{"n_layer": 9, "d_model": 256, "n_experts": 40, "experts_per_token": 8, "d_expert": 32, "d_shared_expert": 0, "activation": "clamped_swiglu", "moe_layers": [2, 3, 4, 5, 6, 7, 8], "router_score": "softmax", "normalize_top_k": false, "routed_scale": 1.0, "balance_loss": 0.000444, "balance_bias": true, "router_z_loss": 0.001, "init_std_router": 0.0234, "lr_router": 0.000737, "vocab_size": 16384, "norm": "layernorm", "norm_eps": 1e-07, "tie_embeddings": "early", "optimizer": "soap_variant", "lr": 0.00289, "beta1": 0.95, "beta2": 0.95, "batch_tokens": [32768, 65536], "seq_len": 2048, "train_tokens": 654500000, "steps": 13593, "dataset": "wikipedia_en"}
Below are experts of layer 5 (counted from 0) of a mixture-of-experts language model. Rows are named router (the router's row for the expert), gate (a neuron's input weights, with its number), up (a neuron's input weights, with its number) and show model dimensions 0-255. Each number is 128 + 24 x the weight over its row's rms, rounded and kept within 0 to 255. Numbers have three digits each.
After each expert's rows: "gets" lists some tokens that make up at least twice as much of what it gets as of all text. This comes from a sample of Wikipedia text that the model never trained on. Tokens count by the router's weight.

# expert 14
router:075099109093076095125100061153159114089087084115109133136125102110060107124128091138123141114127123108114130131159135116142138166112114119137144160120138124152127128153132114155131131120133151127128131123121156110119114116158116161103135119109118157144162140113125105111120139204111124110134149128159119141113134102138111091154119129112155150129133168156113158156107132178154135109104102099124130157146159115135136131149121137118110115125124140176134150148118127113104125129177118136161110119149139100121113091119127098143136112116121076165150082131106116150095142114121134108129151135121122093128134111179161130120187109139102085125183088137131119130234105125139104129107194148132163104133156067113122133108120096108133113111120140143144125147143158153098106105166151
gate1:084100154106085108146164105101122125108134119104145155096100128112123122148144141152117095158124139106120100159139155167114113134090137149141133108119159115163096132158117100088179122129114167121150111089129158141138141101135163142125109145108120153115099120119115122138152107147146138111160119131148077109160153141125101082161151118132115141160147163169147132105150123116131105092104113121136137155163097126090107131112141124128114113103068171136160081116138089056098135116155094130107159141130129161165131130098147115125146145135134094116133157121092105114162160096152109110146170132172147119116170111120143092157136114114163124095135128100164134131171094131107134106145122107176101104155139137126161131153153125179117087118151109108155158109114128089105168154113177
up1:143121086110109155122130150130145154087141121170184092112149102162095137111140154145136117105121092141136130125108129122098158089156135127121148108146118066133110114132107140111126099148165152106109108131109162133141156127145136099098154165180139105120132114122134113144122133129153133131110136157137099110138140136106132144081132115151101117097128147135120117110124157117163156087103101093103150151179128119112120130152187098132133155132096132133097141122173091144145091139121108147168107143141137076198141153133126114173092135061135114132118118093139140095133138134097116138157111102168157117106109159079107138140090110127151104157104144153119124079114133122114150178127111156158129110135128048152131131137158148148120147112089118134117130168149135150066143147131108
gets: "\n", "\n\n", "| ", ", ", "H", "|"

# expert 6
router:121145086106096086090110123128127132112134133140112120111123138104080109159162107126106123145132107100111136162166100110119121170080137103163121160117115169133113119158122117136162120118159120170163142103118128109127125147183168132137097129092105157105142136136152110103112123162114131109123194151129111172104092147093077112145129109139090154065134164140128131135105161126179113142143112138086091130130157133156143134136106115125081099130156149171173109133109171130105120156130140091130141129149133117165161139108124137135115099123087111140169160120119099125136131118136129163157142127129119098134132122168130113138167127122094155111133123123132130128113107123159123159134168108133115107113136070135136200141108098123102120117057115088124114151140165122131098126168172
gate3:140137172136110128172123128086121160116132151158089119082126153065167082151075119134078089107144098143126135099091134074120122182105100159128160110139083137157106145137104135144142125140168100165132148151109145126095108124098122138124081138133177136111138159100135121098151120123171124159160128135106118141159117156120148134167120098124124089124156140111132127143137119097109123150113131103152168131103140142126130140099117170133120103125106133162155076101094142140162137134102138143102141149144182137121106154074097108123133141143084100123138156137125115110102114115115178137102113119177080118123109137111140131113116087159162160157144096152130159105130135103150132107124112131147109166108127107108135148115136149175151172111141109135136109120119149173082129127114124
up3:125117077143133139153178106100091130121117150125139079081113126116129131148109125131113165160123143124124112149108105141128137098118136093130071122117149151143107121124137172108159161126128103190115116084140158109099144129116110110132155148130110114113162101123142139183124084101137157112104086160099159145078146141126147112102103163126098138151136141078133118118090140136119116135141121090099121150139136096122137137172151129091143137151165123117192101133119121142112123102120092092149151121150156124140152163181093118141076067103166148144130109103123097141143134113151105151161137124164111158134142117082121142151080106110153117100169137071105098144119138110127123082128134105142110133120155149166113148138129180113133124113138143122130183149115123110154156149139139
gets: "0", "2", "1", "3", " to", "4"

# expert 27
router:084171107133098108121087109151161113095093087103165116102109130117102115143128101126131124120140109118149173204151130141124130143136143109150093148152120164152153102116121125162154136110182149137130131118177159101112127123164148146129100103090126150117146150124137100113092132195094124117100144104157107162103114154171093103125103144097122107130150154151119135140150128125137158125097137127106118129150152117131152105089143144110120141116116134210146128151134144052133175137129117122106121131154108139136111128116132086144128142100103114097152110134104107158105139130142114072118130151130160100110121133142157114119113128099127102111161124117145138127184094142121098138129201101120124157130140106092124147144082110083150099115102147135163139146152163118108113131155153
gate2:136105143118098136151125125101101089121133100169118158127145108106132118141125180131075126108110131136155101133136107130129086129137182144113150119137139132147126170133167102127093135121153134123113128099123164105126145072107108105110134091096124138067136161138157115123145140180147141150125161167106107121192152136108146114115174161118134145142147108158125088085146127134127107101181116131136144135115121159120135160105141128117097123103078088114161164070155128111111134131163147108129141121101101123118074122115165085148122087167143147120150137116096113189144124137111102149170125092159121135112135099086143134144128111144142109153131135094110108125143078086131123132133124108144157132116137156087129071126143181103113111086155146125107126149108171129141138103141126
up2:125107148136063120114068151183114131179103117142136153121133135135157077094081094100118162116108160141111169123146116136122144155159120117132116152116114169142102102088139094116129106133163123144109117137131136118130131126135100158105065142141113156095136111153151101110141122148160119124085124097074122142140144145145119095166141123110135112133091142192113103096146172095116129133130121150162128098106162124122143117161114114112133097152177148130125134124157147142137156138121089135131128160133164140122107100148127121166125132101138108174129135115154147149147109106081123106119150149131134129120141131139109168137147140066091116112106114116080129168115155138129132155120135136095172106144123109145142122115110143126110087071111199168120127139097142160115138080164133
gets: "\n", "\n\n", ".", " |", "–", "-"

# expert 38
router:104130101104109071107104145133147139111115081120153119098121112122113104135124098109133075139154087126138141165147131111167087142122112138113144132141139101141103126148145109198142132123156193175115151121062145150134139117108152125125169105109121141115166131123113120114119127119124121127143131114148130174120142133121080090147127121125110097091148159183117139121101136117133140108154146138126105127195193098166140120127137124120115112131150156137177099136120151089093104149127175124118115131133169121136140144066163114129104133116099094115163102129140102133151132123100141122167167159141120117144106141151118145128158123112126109109134083119147153117116152127152103169128118089136113167084113114068102148112131130111132110114153090073170067143138135126127133144128121
gate1:157108107109118114160142151174086107110154130130159176146131107136127129133125115147096095090163102113119101173170152119096102108127121130143111132186141120166110113160133118136129071112115153108120142103115131137155076123108148147100151141144113104121126100130118164148070135117124134120104162193124115147128141193111131086112113110172134110115108129158086170116115150120156120125081125076144106158120071154130108116084144104128104125167144136071146119104130114116079160154115152115129143137140147147145139120096146163184168137140083114163128124120128105158161112129136112123175165137151123149141149126142117123147120130125144110124135145157131146126113101104139113140126103132094091110149111138153067092120096123133124120120122129134088136127109134125153096097181152
up1:139131129123183135136139101120138126132091127121139137141076124107137128126138149144122102122102130155139081116156127136117121156143110127120170130146131107115177147146152138172094136091102101155097132145164124160059146122157150099101118109110132087135132156095141150129165154089113099141098160081138126130109135147119124145143148134114140128160077125148107135145133118133147105187129162148085105115093121109099142133143091143148136128141119118129145146198118121138102143108116127116185093101114133121104110156088128107139115134172149109087170116101121121120075165145117166145133082128142128119155122126131116132099135116076120181120104118084150116116147171172149114122133143140082150174108101106107119134140116085147148124173152184094152115124141100122095111166142127
gets: " and", ",", "'s", " The", " of", " the"

# expert 17
router:126098113124111123115131166111131120097100119128119116109105117112094131122131107156127103124143090114147155147160100131141115134124136168149111191092137195165103119158148131177180132106140118149115130146070163119136122119121182096127165123106126146102191114109143098071135123117141116093107170110110128144091112136113097097108130102134065165098145178155102152150099169121157134115135154159125116153172152153144105124130144108086110092128134149127135116140118162101067152168149169161141105145129116150145115134116135147150084125125094128149150088124154141167124141114134162159151140154138126102130133126157112112126124096146113113101146107161105135097149119137148100152140112122134116111120137077100093145145119115099156096092100094108119117129129141118120091111155144
gate3:131106135117132104107144119134108084106096128134141163142123107135113109141154104150139099109109140096142135123128218130137138140093132091119129134121157129137117151150131108102203119127111152187121100107123120155166141137159104133124145151101105101142125165109104134118096103093117103100140145118140125152097100085148130149111131126133164107078136132147159119098151143139140145134124100190127112173165116127131148118129174131111122138097104115179152145109170160114158141093116143095126142162119117148144091123113137169123162103168144090093104075132118134078135156113152130131134104139123083110132146091124174104117110080174128128133111098112129088097140121133096170145142128156137119164170124113097083084113161095115126147118134127143132123156138094131143124151158100
up3:110106121127133153099148130101200118141135115118140122112141126142105156137155121138138118101068152128141146116165114146124151129107112135142133111130108162092132119156144108153160117116108126087149119101133133097145094086111098150134128115117111091105139144115155119166128058111105117133086148125128129102130107130159141106121098143146125151149123082097111115096161113140161163176103163132130107100137110147124114097116142127129113113166100146099096129114155135130140156148121146170129124120108089153113113124133162164185141138127158114134176108129092115117116192150132155060155039145142066164139116089122131121128164141117103094097107102138138149095167120108101136168138124126120142128127130125131133148175141170131132130148135131146118098125114125170183168123106133
gets: "==", "===", "\n\n", "a", "i", " =="

# expert 15
router:157140056090120096134115142149159165102105080131135122107117175116092086130116132129100104115149091131126118184159094076137120173111119123095142145132180130130101107131165107136175130117166142167131152119095135131148126108169139107084114119114107140109135111103113125106143163132114120113105141131138115142103113132102081094160149111149085135121147124201117136140103136108178183124119140141118103135168160126129122113118138130119084097109173156111185114134114158110125119143122179117120130137158158130126093119126147134113133105130100123119164107133114104142127152123107120134156139154098125099098106113190116124136131126124138109110116136099122140135085148136136112168133147143140114134105141092101092171151095123091139123076115086111149113173115122152167120123135162
gate3:117130124188118123102122157123090108121150120122174111119125123123091143109150111107114126147169149135101119122115212167141113136129178135093127155140150133116130151142145113107089131125124165103118163188088129102127137150117159102152172115133131168125113127169135146162111126163067157137149097107151099101136105147123152123140091134125113123098107135132116164098137147149131117162133109140114090110131123125120118151143151171142127109079134141182043116107120128102139102125149118127153101123103103121132110166129122135109092147153089123103101153068116105153110126110154118155108162145127115158135138161154133109071115118103106106149116190124120147122120162124126172150137138144128150085138134130147093128128091132147134141160117168147132106150128123149105104115082097
up3:116142083137137141134158131125093094133146129131123149126118099105154083163139167099117074098096137121148147116136119130149120170150096148127152135122106156144097121093090127118119094145139172157161143103163108139125090137152136121103086101112125143133177139096121140137137182099136102142173147119121091145112138131170150129107099121120130155140146121130137132082107142104108120126160136119066154126134172138115112144186141164125149125115158122123150096108168159150117092139164151132126111154099150125131137098082136176123147100190139115093153151102127123147130154171181119098170088102103107108101147111118132174107144097112168107123117100138102151128099084100149130108147097115093079150122123133089105130151112106102097112136133128107102125088149117132125139117141140
gets: ",", " and", " to", ", and", " the", " is"

# expert 33
router:098122095160083129112114124132150124076120119161120047106138132093085131155124086129132122149154121134119187129201113107123121130135126135100116168103122134141098175128146130149127122101184167158128118107101145109128110132147133093103175128089053148103144114100133083101128117118127133147120124083137157193134125123123088093130098107142078150093116134135120137112110109144133199103139132114120129123127159140137162132105141130133084092139121129184144137104114130138109153133133129127117132128127146128148081158095126147138102102130133115139167127130159093141126130096112151107136149146135120126101122126156118128123128138114156108128191148135117147131175131088097104149161159122165126150108139135108110186132099138125121123130111140115141145165125179104107104142142141
gate4:106124146157147122139125097133099170126111098134104132153120138105126148171180141108160141161107121108104124082100082128129162137096104151119103130099079140141136137169146131124132114101147130131142151087157119136102137110130101153140199167088166148126163127158120142140159119128126137138131154091109136124147112134094125123135139126141139092156132165176112085140149104133093166121143118144057131116116169108114133110109114136135137165101138115140128132114087129109130159134126102100143138139074172159104107110124077166168104142103162111143112084174158107146070147120139149111108097124131141125112113097101147132136117150153100102129126143096125108120159109122075096102117137147135085124139131117145142125111120117096153079151133163155128139140142108170109134166158186
up4:154170129057104144143122118133116146119084139139130141153135138122120176097164132164110122147156091123093099096084120144125150121123085135147156162133143124119147162105119101154124172127130115150118171104158123121116143121130146143116121142069129097129145062090123159165142082155129131123090120166147095115093102141145153113126099124110107143155114100155132100113140125124115120159102124140151113134162086130160127183072104161154133114126136141119159109147187153145145108143110121093159115141100108170148114162104116138090076131089144127155157149137168149102122132121111107173164118113123121141126132152127145134139129145158168103151142118115112139116123114137156098112105148133123153106129139128133122128044135121114102108171115141106165123119163158164164101144120123
gets: "1", "2", "6", "7", "5", "4"

# expert 30
router:103118061147078120118128106129141158134112117126138079115120132123083123165143107120117120115138137139150138157166107111094125129130115109111102167135118114120133130146126104125175134134171131169132129113126158110154134110154132099124142122110084171130148146137141124069105112106108145132110136057131137186129085138108062099144090121135149126106131157143117123086097122159140165121143118147130123110132169134149142101093153132123077088156133131198143126110114143120088129157136156081109107147129122108125117137120108154134107078100112122136176115139133098135149131118112136133176114126130115100116143144171127102129149113136134115120145139139109156123184127138124102134125177130154127151136132118116098161170082103092132115132083143078130131159157158115142072149184154
gate4:135130152097130122116106114167147175086115162135140108103121167153090120141162112078096187109123129124124156173123111136089186148121124100119126135139156136127125093099095103084142140097126103122130148133161103129079156145146153128166145144149107146125164126171134153105186134089120152158139120125156120133095069148125136121144136102108084114147114136153146099152160139138190131179157111101158133160140132113125114126147134177117152088117121127091137133119124141126137113138131129088137127101165081127135094162160104141122155113165134141136110080131099122123112133082127110173092142122135098135128121123138150146128133141153112114088124115069151133135131148111127081133149152128090138115123096115146159151139075155098124105156106128113156160120113135145070126144137137
up4:175165150157158120131113122181114153135134094174110074094124124134113150079077145134119120137112130129143114125104168115137120118144132107089115157092133134112149108168126143156095124106078146155172131139153115142151128123117093111118070108127106111128155163106105099157146086121095137114135130079163129122133120100123140107153147121129132118118141103081134144117101116117148143136109141137133131115114134124108146119137114152132163147107131146143117122137151113155093113126176092137114163171140137150158137142134148127126094124122103115161123164125155167097137140133067160123088195195119129112112151112104114131130110150128131118164151096167122107108137073143119107142102095110116169137097111141164113111147068105131099149113102073123130150101100142131194141126121120
gets: "1", ",", "2", "0", "5", "3"

# expert 20
router:105132083147077091074110087152124125101108078121121135118089160139108097148152116143131112139138127107134145193171091128132140141107120135139134176113118138152123120133146138118145130117155142166136153116166138117124154127157110144118108130097124189115132124116145116093106166182116102102109134110138144174096090110120105106136098126143133094118152164142129105125117138126115133121101142143127123151154167115118171116107113152109093122113112140201200125124109134084123174148138140130115107147145124088110095136148115135133128103111128090131153100119141123170109138103106130090122145120101133095136141121141187140122121089109156121113090129107142104108208122122107124153161171106153132136105138111089078124137108066095140135154125115127123110153132158162129139136142147
gate5:113132100128119121124078120126086098159118108175097128143076168135135098118167132107163162083099152119131124129106129163127103129138147136147098130105139137089140148138123155161137099127138155139132126154137125131154148100112154114111106147099131135156122055119126150153155156153135113166125115131114112121108169143126125124138101105160110125139157137125144123145154129162150133115068150128113121134126114150125108159136115093130147137138149126154161166118077086157096125110159149197129118091157104110134108156115157152116173119162143084172140130111124119143150166118056110132140123148161127106166153143152167099137106133120091168155112127119142124122132144135100107098173136102107114144190112128147143091105107097136110094168138092155113091125081142127117113125142085
up5:107142144130128138170169120143118114157089095132146101127118075148110126179122092138128154113112132088139101130150116145116147172156125163093147113103120095125095121113111145115146131117143158172193170132138105117126129144167099110148099134163123134102100098081121141113107107119109164135137185134109163174121101097107116115127162123123164121144114109131130106128137159103135124093119133152116140115168127105115164134084122178174100099111107121146130145086150158142117172125082101148148127200094121141125090144143148122109138115143111153126140137128142112177155136130116126127117117087123139131140102146142133029085115131102099125137147111132129145158101137103088137146158099148127133096105168149139138159170142139154123155106136116144148093127146138152123126110148149
gets: "\n", ":", " |", "\n\n", "-", ")"

# expert 4
router:111129065151112097122115147128134138094111111135157119086137158113094092146108114123133129116151104149141156188149075096152112194138110158132166124116165112132133119126163084163145123118174139166128133144083143117133102124180121119098148088089113134124156108107142108110130140163122139139138140073148164176119112147102083092128108132123082124121179161154128141145112112149148167119098149155131089138184156116107117103111141144109096137131148161133129131139131127117123136170147167134105117111134109122134084130119142114126101070113081141134154120138122107118150154121094139138164146171128124119146122127149147146150108097108120125106116105065132139121107151098145096182147133109121118161122118090099099150136094144098128108103121094109136097156158106117123139120152145
gate4:132115111140110140107164139116110158118110096080115096161145135145124134153127138133119094155107135155135139143108173094134125129114126138136123140132124118147128120143139088061112119096136122145147122128170166106144102141114082098090097099105125134117093111110141155109121135165143080142115103125162132153106079084103186104071089122111106111088124129121087111151112126134124119129139130101179141127114114144095144143134135118142106126138118086163121162133130158108129157134122164109104116150134144142161142079096150169104117126123101152107125148144141119168171157162111165141135127175126136151164125144106156117105100107097159107156136104105079099109152173119091148148118109120133099176134134160174103149130124163088080154141124123120139152108119156124128114136191173
up4:120087150126114114104169123127109132119145135105161132124124154133149175120105124143093127119064114105096121144106116131133124151141127146111154129147079146123110107137144135131124116133108146125134110102141091115106173135121139115130130161173120120178094083111132069140117146130150129087105116049134168127139138201114089118138142138137107068119129178087110103105107132124083146103104122097072123147126134135129123156165112157129156141138136178140151127120185152139139102108126123137113132115114111149114099157136144098120144152115137159124156119087094117128115168122114141109140143151144126117146124099061145086154136127139113128166125113154137144137153150139146083131115127112101095120130116123131119125167176108115135094140167147150138075152156086194134160136139137
gets: ".", " The", "s.", ", the", " of the", ")."

# expert 2
router:122167114143107111075085083175125154090100096087150131105117127119119130123080102128132142129124100111128142160114111124133142153103119118131141144100121112164098096119153139142151139093158146156153166107147152112136115126174118170107144118082139146159156128104115099117082140159125118103112155080147139155080106142153100132186126124135167138132156136117133168113141123118147148116108133136137128123143148100141135100105105151109123144134154130169195140103089147102131120144092157111107121125143097125137089109125143119132099117156123122162156090153126137144125157144110108107126142126111128119143126123181169095133130107126145150111104138092104128110128156112085130115160185091125141127105128130153082138147080094095130077134107076109157129173170168131166097129151160
gate2:140095187127105122109152134134142068149100120135109099133161112131068179161116105080145138118125081129102136102114134101134108108110105127120155101120108122172099130154084100097150139106159109178162158138105097139181110135176148164138153123129131145059106178123116111153129079147080100110117120140158086153099124166136155131140157115087138163107128109098165140168136142159124090132152110103106150122111120137149175148154150117149109150143124135106140136154137153133139110114114172119085135093159084127114137132111166118110117118128125143108153134139098155150146147102123120156125114174172124093130146116123136121097146127110116168143137170086140129166134084114100142125110134120121150090128122106120125111139123173127107116112150109134118136118124128125129088145162133
up2:192079137154146126110128124158135171119155136175134109117083132114128126108134194127148146127154140089149135148153152117104129123142124140108115150154138096123136115149154128100094122151143177166157095132136210125082142137125080135123096118101125108089153121136125148142112146071094152126135127167120133133131103084092143153145116160145128115144095127130117155139094115152083125066105119134145146138114092116119133093138119137113097091141123116160115126099102116192131156117146138133142131156138151150129134093134071149104103143175111086093116108166153126114150151148114104122095180114100128117099082116135153129131128096129164095126093095143138158120116143106152154125114122150100148167156103157107133116100142110160139099146106126093142131105143137111154126132136116
gets: "-", ":", " c", " |", " at", "|"

# expert 22
router:102131102108126101138117089169142161112093069163162117115131141087078110136129081100146115114146106124109171161169099150151164139129147137156120166125171147156121106120121114182138118137099142172128099153128138122150119107102141096065141125094123172130142136135130130149131091122115094090055150130128122176135119101084130103133130150122110146125139144131119131168139164110110198139152109133101128146169161106138136095117121104101136091109137133157127114123154126098118150151132151081146108141156127118125154152135139096150102070146111095109165105158121137151166146130123185109153140123160129072125108143119097122171153092104113107122139102100143124137139138116158102153157149124157113142153099136109141160134099127109128130132114155127140096144136119133127091139123151
gate3:143122118120132147114138113138182139130134128124129125139108146134125126092170094122099114138101124142057133165131108157147166150119117135152158103138103120109165169140147087148160141140113101081178120080107134132121122135156159112096151126147076158154133138127103108141141165122116133124094161119111143150112174151107167124101122159129084104096130109080143094146156116136134137118160137146086139122182118099099108106100104117109175125141125130132126132156159109124119101090125141131138093141091138157181114136130180093139102127110106138149117125164128108153093113128177166111109100131132097139131109163115165115148130082106113141130146124091129110148162128140092084118136137126122119125173098097161110157072109169136121068152125163141106102126140117160114147101138131
up3:146101178125139119192103149112175129114137103104084065153118119171127143118134126094174139121163116148136129114144126131090121154126146167153128129129152111130124088151116132139113138074135167116108116108092129143131145127113128169089126103121139105129115167137108135120152116137157172086137112137168117105155139179125117133132129131102090124140136130152108167142119109140156129112110108122108109066165145148146141154142127112104084125160148130079124145128126153145123103064133116172145180150149161114125100147140125143117099084140084134138119158069131121157170143165136137127131076114150109100124101148101113075110105149108088146141151095125112117107137131120125091124121113115149116182145105094129136131113086158107160129137114113113118112133154137179146107091152142
gets: "\n", " of", ",", " G", " D", " K"

# expert 10
router:066135110128110112127106090107134122082103107142107063144120130099096096162129111159106119169127087158164117132179114121139144109116120122132142152127107133148110162147172135145154142088172167172159161087134133136119110118142128121109149110090074139102171111097125124127078105134136114138094119105133153154136102162134071133143098083085112138091153134143117132114092128137145161111133150128130107128143173083128150107125133150139109083134109106160149117103132122135115135147112154087138124140141113144167114165079128121133100090139097089122147124138138139160138138128110134114142135153134126105136133128161128140131115132126117086124179177138166136119178131120102077149116161119151126177100125125145086158134109152124122134124096141131131141160162167111085109101160120
gate3:128160116126127093144151116113145129136095083129174155137167142076164169139127109114129148142153090157172135131102131094116106095138135117121149115135097124086107113166146143119109133089128111119146129073126123099165096125142170149078137122113100133120127127159121186161132107133179148117117137114130140100117095144091134132132154144148120145118123138143132148103133185145138121080118138135123113100163098108108123108123086109088114127079108148140127125067129079146180107108138137115136152106170125098097158091116166123142111117131126133208123182107146146122122107134163101097157132164090096113109111104123132123107118129119075126158113131130117194117132131127135144104144132117160128146098133140120123165143153102135101167163155114087125153133129135141094145129107123
up3:173058136138114161113144122086142130119129145118131133123117122088135132147139115121136109169155139129088128097085143129155129100130122101095147163119118127090168121163148095183126149107121159131100164120174148149114147111148148113121110145131107155099164122070125106109129081124121139114111097143112127116135163143147131088135170111141125141124110090157119102123123089142144120119165174145148115113084107119112163126115164165133120091143199102098111146133129099134090154174105134115124120130097141124174110117088127172067155109138140122109139103164147133140118120106128115151124161130138092154122099108130116145152155129093152131099175168145095149140115137122067140151114079139113143154113144135117130119168113127146160091143126095160160116147125165107112096124127157
gets: "2", "1", "\n\n", "3", "–", "th"